Weights of a small mixture-of-experts language model, trained from scratch on English Wikipedia: width 128, a variant of Adam for the experts.
Below are experts of layer 2 (counted from 0) of a mixture-of-experts language model. Rows are named router (the router's row for the expert), gate (a neuron's input weights, with its number), up (a neuron's input weights, with its number) and show model dimensions 0-127. Each number is 128 + 24 x the weight over its row's rms, rounded and kept within 0 to 255. Numbers have three digits each.
After each expert's rows: "comes after" lists some tokens at least twice as common just before its tokens as in all text. This comes from a sample of Wikipedia text that the model never trained on. Tokens count by the router's weight.

# expert 63
router:103166099142149170094164124142099123094110147109110104099108113114090127143107129108152152145109159106135151110100124149107149102155146108107162156100103129093151165103107148108149103154149124159142123136144147157142153155143110110109117156165140100106159156120151153101163096144163150154161103150146145097120139153106098151150101091154148106110152148151158100098150110091098162148101
gate0:144128114095164133112139132163134138118121134129095141151158154119108163151113165129123137128125128134096133143121130145098160123168145124107131158112124111147157166094152164156132121122152134152163109070147107084173141119169120103158129134133183087147137134120162131109135104116145121144147120164152151133108168137122111126171117104101112182089119119168150085093108095092088168151136
up0:106138136186149124144124131152125077161113143137185174155105147095152096153101108132145134097091096135189123114114117141118157119164126131095142120108138071173134111159148133124111138103133129084091122153120149161146134109139167137121066120134101125104095143132123144105147101142138117104101082134128151118148114152097118129120136146108167109110183142094104141122142111125128126118126
comes after: " |", ")", "---|---|---|---|", " =", "|---|---|---|", ")."

# expert 60
router:117152102148154157116153120152096123097101153108106106100107111110101145131098156107135160106093152107158161107099121149096152107153152134105162160103102128097151149097135146106159103162151121146154129121142154154151152156144107109128096153147147097106150155108148159103154109139157145159165118147147160103107153150107093158153098098152151112107155156148160102102155101110100158157105
gate0:119137094141173161139180154165120111137097174109094141082118135122102097147113145105116131112115108082163186114088096125103164116116142082141128162103125142134132148149099160114119119142173117151124112117169111128120148156089104138171118124138130156110157156131155133102135113119154122155116122167130099134146158159106114158149113116139158113086156105130112139081126119137089150146127
up0:134089127101096113147142156139146103121145145148128115151094131168150190168154146123157069109156095116176131140119116124116136147154062119169127150111168104099144132124097149151167179149135107111110147143116134090098102106114106147168087135125141155125127137102130109154114143095124119113118170118138107111104121116118171096128112148136106145154146114083108132115103162123134144102143
comes after: "-", ",", " |", " \"", ".", ":"

# expert 91
router:112154108147150154105160102155103115097107149105107107102109103102103146131103145108126160129102156108154158106101134149103155110147146118109162161103090121100153152102125145105154102162155119146151124118141152156154153147146108101123104154153142101100156150120149157102156102145153144156156110150148152105115150153101091156156088097151156111100152154155158100093152105102100163162104
gate0:132131086138186143109114106165084150085093127140109099094101069115088151134117129122126139131121148131149164145108141137126166142133182088128127140119117134096130132109124122118101091159145088117110134148082110131135149124167123150133115153122110081122147133100146130075170122135146128144150122153148161109152129130139115161155153091135110089135121164153165113117138089114073127140107
up0:114142148186134130100147099103090131146138115114091137136118154124161128108119153135082110117161139110168133134135130122092112101160076160088127095106164098118153096108136110140139128116095098172146151111131135159101124158107103123131184127139129118198107112169107112126147079135099178138128157129109109155103111150163121122107136138160115108112114094132145092116138119093136120109121
comes after: " the", "-", " United", " \"", ":", "=="

# expert 87
router:108149134143166156118156139140094098113092159096102115104118126104105148142120142100109152091116168114168146109108128148106148101147126092113161166107080158116159144111123159120137106159140094131168149106150156144155149147139099110112130149149150100102145167131151155112143106155152161152159113160154141115118158146101094154153095115147158116100156152165159103107148103105105159145104
gate1:164114136196176119132080136148130171092139105138145142120078135146128158146157136139126102105118126127108142099138143131169142190144119101148134145133107111102134138103099125124134086107132146134103165072156133088115144125123164142123142122123132155113123125096077103073161133195178151131124125105142122140121116095144095124151142135108128150142112114123125126124107154105118166102130
up1:114159127114129139119108166129108097138125156114121118114155154158148140087130173095156121119129124099119113148131121146103099110139136168130083147129148114139160136120165131118147143156160120103130132172118124133156108131154122137158151175149162110144084139191117121154115113093115164151123115125143196091130185142130142112145131090182119158116119178089137131133117108134125113179107
comes after: "\n", " |", "-", ".", "|", "=="

# expert 83
router:107157112141144159096156104152092120094103150100105106101106102103100137141103152108131158121105154102157158111097138152100157112146138112112158160101083137099149150102125150103146097160151118143151139132136153156146157154150107107125108151152137103106159151113143153096156105149153144157161108147151143102113144151104091153154092096158150102106147156147160100102150103105097160151099
gate0:124160104197107191088140164123104090091126109150103132119158140100122131120113133115154125130114105106162157112101106116116138137096121135140172142104143107145107143131116089089140156161136121107133145148108122129140125156102106109145113113144142110141119161157153189102122151179126119126125170153116149108115113114137101146146123114183147105140151135087140088112127109089137127156073
up0:117124140136122159106137150118150113088111132165090146144159148136143125113161133144104147134178048110109132105104153099128101156118125173113154137159148106107152091192041118116109135112151138123125146117148135150125149113101129134127104122124138111118116184145122113164154100168134102131157158101131126146130120108173124128150155105150155135125142128085121113141120106092152121149115
comes after: " |", ";", ":", " +", "_{", " –"

# expert 0
router:102151100146154165099161094148100116093102149111114109096110090102100147134106155111115161142104156106155163112096137150102154108147137129110160156102086128093159157105133145104144101156150118153147138131137148163150151145148107102129102144155144100103151158113148152100156107139156153155157105153149149116110151154109093148149093097149144103105151149146157103097157106113096155150106
gate0:129147136162149109141127134143113113151087161150137152083130112146126159144097136110163142167131103117122172108115132132133171122117096129140130154087105113076162141098127126069155112164151117187118149109162143175163167151108143110092136124087158126109135131111127118125122088108140104167147116147117146109113153133105118133157126112140159073131143171126140094106172119119132161137129
up0:131107170120103100144125102131106151161135103115156092136146151130148069124130080137144137137096099144142166121113120108136141109159151140162111116105134119144109125135106089168133140095147184094129142125158095090107135121145130115118173125134080129132119143171101119156100124106146126096109153141146118096106074126155115090126123117145090088123162091077086148154149147135131122130161
comes after: " ", "1", "3", "2", "4", "6"

# expert 80
router:109153101145146158093155110149103127093102158117103105098110102107101141140099141110125153125102157107156156103098132151103150114146142131106156161104085129095156153096130145096157100161150117152157132114138153153147152147146101096127109152150151106101156155106145161102155106144157152158160110155147154104107150155109098157148102102153155113103146145150160104098154104110094161152104
gate0:107137134110093112136139145162113154145105170134126106158130087119126122103107089109149142141116146138085115109119102117103124147140141156133113123138121133099128114158096102127104133140121118083120158109155148145123133134173055175155128119140097112108137144091175165124119152134106111168088151126169135103066149122102155087136131105138139146129091125099167120140157117072154145130100
up0:143113118099094159130161158112102157104164129110154130145165125170156089163134079171147101172134157167132118155131106143117114186138109121169098137149109172123168148115093107096109120101156149117129147103130096150095129106138136136099139097107121117135160124139150169126122134120132098143176177130168136119099122128128116112126183141166114113161140104154148112117109136134112125128144
comes after: " |", "|", " –", " September", "–", " October"

# expert 27
router:109155099142145163098157103154099120096098148106109112100119098114101146138105154104114152122099156102145159106097121154098156119153144117110155161098097131094149147098119144102155105157149118148150128122133151153149143155146107092122104155157147104100158153113150156099160100134157150150157113156151141106113156155111097158155098096154153102106152150158159101096148107105097157153104
gate0:082129152122108173120134109119122117105101151127134111149101143106130166129146106171117181138120148125090130085132116124114137147148111138100130154134130109150087072139141133106164117148128159123168104138082208129149119146162110112153156142089148106119148125127127169095087127111118174102124158129150123143097159123102087118148152156152182155114137168139133127118108137146140125132122
up0:142115113149130119096091116162143127120126134146133117168144124132151178107083103116069109135176117096085119127134140115137128149105208105117104147132128178124114119161119126155109101120121136133126101095120132126134149177142099132084131172100162140123167107102140131100126131112097103129114142118136135091144104168108126156113161106112106075150152181160130134119115138156134130160127
comes after: "9", "1", " ", "8", "2", "0"

# expert 20
router:117137117145141139124145115137084124116121156085105104110076122126099158126120137104100147110120145109136142123095153181118140112172155104080142151106112152112143162115137157118156095148141125145165148116151159145136175139151100098113083145167152125128148129132175135111142098133145158134128104147159115106113162175131117138149103073137154093103164157135141093131154082106112169135124
gate1:155132098137150112062099167135130126106122109153156121138141131118116116171099109136109136091125120173128143148090161153104148139116169131143131126132135089128139145123169112124138088115148113125093113061108104096102166144130132169137122142137102120116164133141169111119144165142119149142119171096084133137106089162127120144138144169124090126113129135125142107155181164136138172169111
up1:152133130135116120128099148114116097132152130157148105186153145127144079124149056144127146095129135188118119149128146141121129083123154140138122115133149089151144146125154108144161139106145119092126119120160113125125144134112120141105162129140138137136174120160174122155129123150108170116124204084111128120107137077136123104066123170111130079130111130104135121152140130121142159170124
comes after: "\n", "==", " ==", "===", " ===", "===="

# expert 105
router:113164115141148159122157096140090121118102157096090109097115115111128141142114163112112152116093163101172153099086125154099151126148147097110158152104118097086158151090100156093137118156140133138170131115140140143140143144154114100129108164155141103109146146120135140092168090140167135137158117142148147122134154168111112150155105093163144121111147145147154090114161101103094159146110
gate0:138196126147137101118101140127137179117074114111094147105137088132123107154093134127141121158122124121141116121067126103113120142109130129113122105082138131125115128133150130086139118119139136102124119101105114131160142153145164149148098155130149108135158146086133116118159131110153124158130086127119128128143146178165129130165144077160100107047166140134143132141129074097113124099111
up0:110156163126133120147116171127094091161134180132161129105157135162139147099143149127062133117136127071160099114127091142154102139109096088110107098112145100109132111129122176124130140123117113112164106072174136117143157134140165142137154131139161155143125113117133106144130103161085096120134136103134108144137153156126178142175122148157106112098133110100098133145146110147145156142143
comes after: ".", ").", "\"", ".\"", "\".", " Label"

# expert 101
router:110150102144144161110158114148102117096103148106113102097109099109108149143105154111112156107099162111145154100098128155098157122143152118110162154097088129098150150099141143100158096161148128151152131117141156156154147148145102095130105157150147102105157153118149158091157106138158149157161107149149145102115148149122094154156095101158153096104149149154158106107147106109099157157096
gate1:140120129121098116143154119120097136157109151139133098148152111129101135142114099159151149130153103156122137093131142155107160136141111129126141135101159161143154136098158164100122120144129115181154092123173136104141145141106163180098150158145140157122077144129122166184074110162161154117128117162157107120116106140094116138099115134079147088136154145123116133162170092124116154102103
up1:113156110123106085111166175141135151145125155171141129126158169081136153168157172112187156137159116094142125128143162104152152116125125141098115117105154122114142139169163149092079152103118083134116082146139124137131125124119131125111110141102115128131096113078143128129148134155161142148133132129103149146175096102085140112108120125108106152102164119118113123156145084126166124105122
comes after: "0", "9", "1", " (", "2", "8"

# expert 94
router:106157097144148150124152115151100134098099151105104111102110099101100146137105154110130160129098153102158158101100129150100157107149139118110160154099096116097153152104130146095161102156149124152154111119144150156150152152153105115126093157147156101103153155114153156096156107145161146159158107149152142096114145152122098160154095100154153104105152148150156100104153107110095158151102
gate0:140123111114125150129124152164133174089090157105115139123144108057097138145132140137084139123133104132139125109131194125131153116143120091151137111128059142073152151148119156157143153105113136116120089112123126151111134155156131093116160126087137101151145159143163126120094155148157135150142129122156134162170101124118152123139104141138109162157103119172162164113142123120098159109134
up0:108115152141146137094119123136166145141137100141093145098149130172114094120153129093111121045121172108109161147125116112108173114157124154134102153084131087131108146102107123127103147096071109136105199154102099131133121096085143149131131146134128131134140127086159141130112125139114133120104118129122158099157131112149110166110141106100117126103166138170125108128120144088137112153096
comes after: ".", ",", " the", " by", " his", " to"

# expert 118
router:108155096139155160098151118151102118097107150106104106099110098106104150128101145106118149103101158112159158105100131147102156111146145107111158158097098125098154151096121145104152100160147122148149124123135147154145150156145102098121104153155145100105154157105145159099153107138162152152162107150152150101116153149087093154150097100152150107104148148151158101101147107105097164154103
gate0:130095143120132122098126155117104138161127128117118112116102109132095097123121124100141102133122108093126126145135119123108125057109099145124107110136100157141159078128141121056084136150170154179130135175106134128119155107094162147133175122167113116105168158129177147136187171097125097137124147118154156113145121150153124122134129110154130137093137128125166114117144081116103129141130
up0:158091142146108124134132158123160174162125139126132157149142130099118130179130165112151087128161085096132085149110090150144151077126158157118113136127128134125136125115131114076143152106151135136096086201070127120119132116133155146135169134144105122150161128146127136079146176168111124107162142110096149141130130131101109113098132137133122120095118141083123139142148099093135139127140
comes after: "|", "-", " ", "9", "In", " –"

# expert 104
router:110157105144151155107158100152099130100098156109110109102111104106098142142106155108120159134103149102157156102098141156097152109150145122108162158100102122096157150098134148103153099158149119149151122119147152162147144153148110097123103150153145102102154159112149159100159104145154148158154105152154151103114150154117100153153095097154146105107149153145161099101154106109094156159102
gate0:104112120125096148150104125143125120106166120097080126128100088143143145098107097153124173135130169098117103152149124133115127116163134132163156135095124138148091116153135154141156101143128114104150155128113145095104094115131113160102182136126162122101131095143097161106130118174131152141133108150128136099091129122150163121137142073162135182104090137139114104147135150056132144164137
up0:191072088109118162095088090164147121134118103155164128136108138122147148148139120073137099162146123140144119118120131151158116093140109151105125146138134137125116108108154115115110145151140111124105109129140114163125128136107130151138081127138100094204132142136153135151114067115113119148112148162149140125108068113133090106128119171125171103156159127116125136095121116140146136136087
comes after: " the", " of", " and", " in", " a", " The"

# expert 13
router:113156103143154160107158113148099143094106150104117107100110102106097148140103146104125159133099151109151153102095136153100156111154145117114160157097114113100151153105131146105148096156150122152150121117145152153150150150146104098133102152151150099104154155115153157097154105141159148153158111147151160109111146155081092151156094100150148105107152152154160102095152104104099160153103
gate0:101131119117116140097128159158110103132126138094120087115097084116104157118107112115103117110132140113135125085127124139147143088131099113133154151117122111126151110102114087146197135139118148148117113116148159155127139152143148159116159135149161132104117144087150154135149070138177174164138128185151160076118098131104116134137110121133146103118117136145131122121135096092111155199096
up0:110140109092120145125127133099127101146119121118129111144117093140114127093152080101144141120140150153150097123118098144134114083104089076129149109156125103167121100136111069156122159108118111115071139117165111085099109100110127176137186123139161127162099115142142134119101104126145178139122135135123136090133110098081129147147157126111144140139104123120132112133091122111152116194098
comes after: " (", "°", "″", "-", " \"", "/"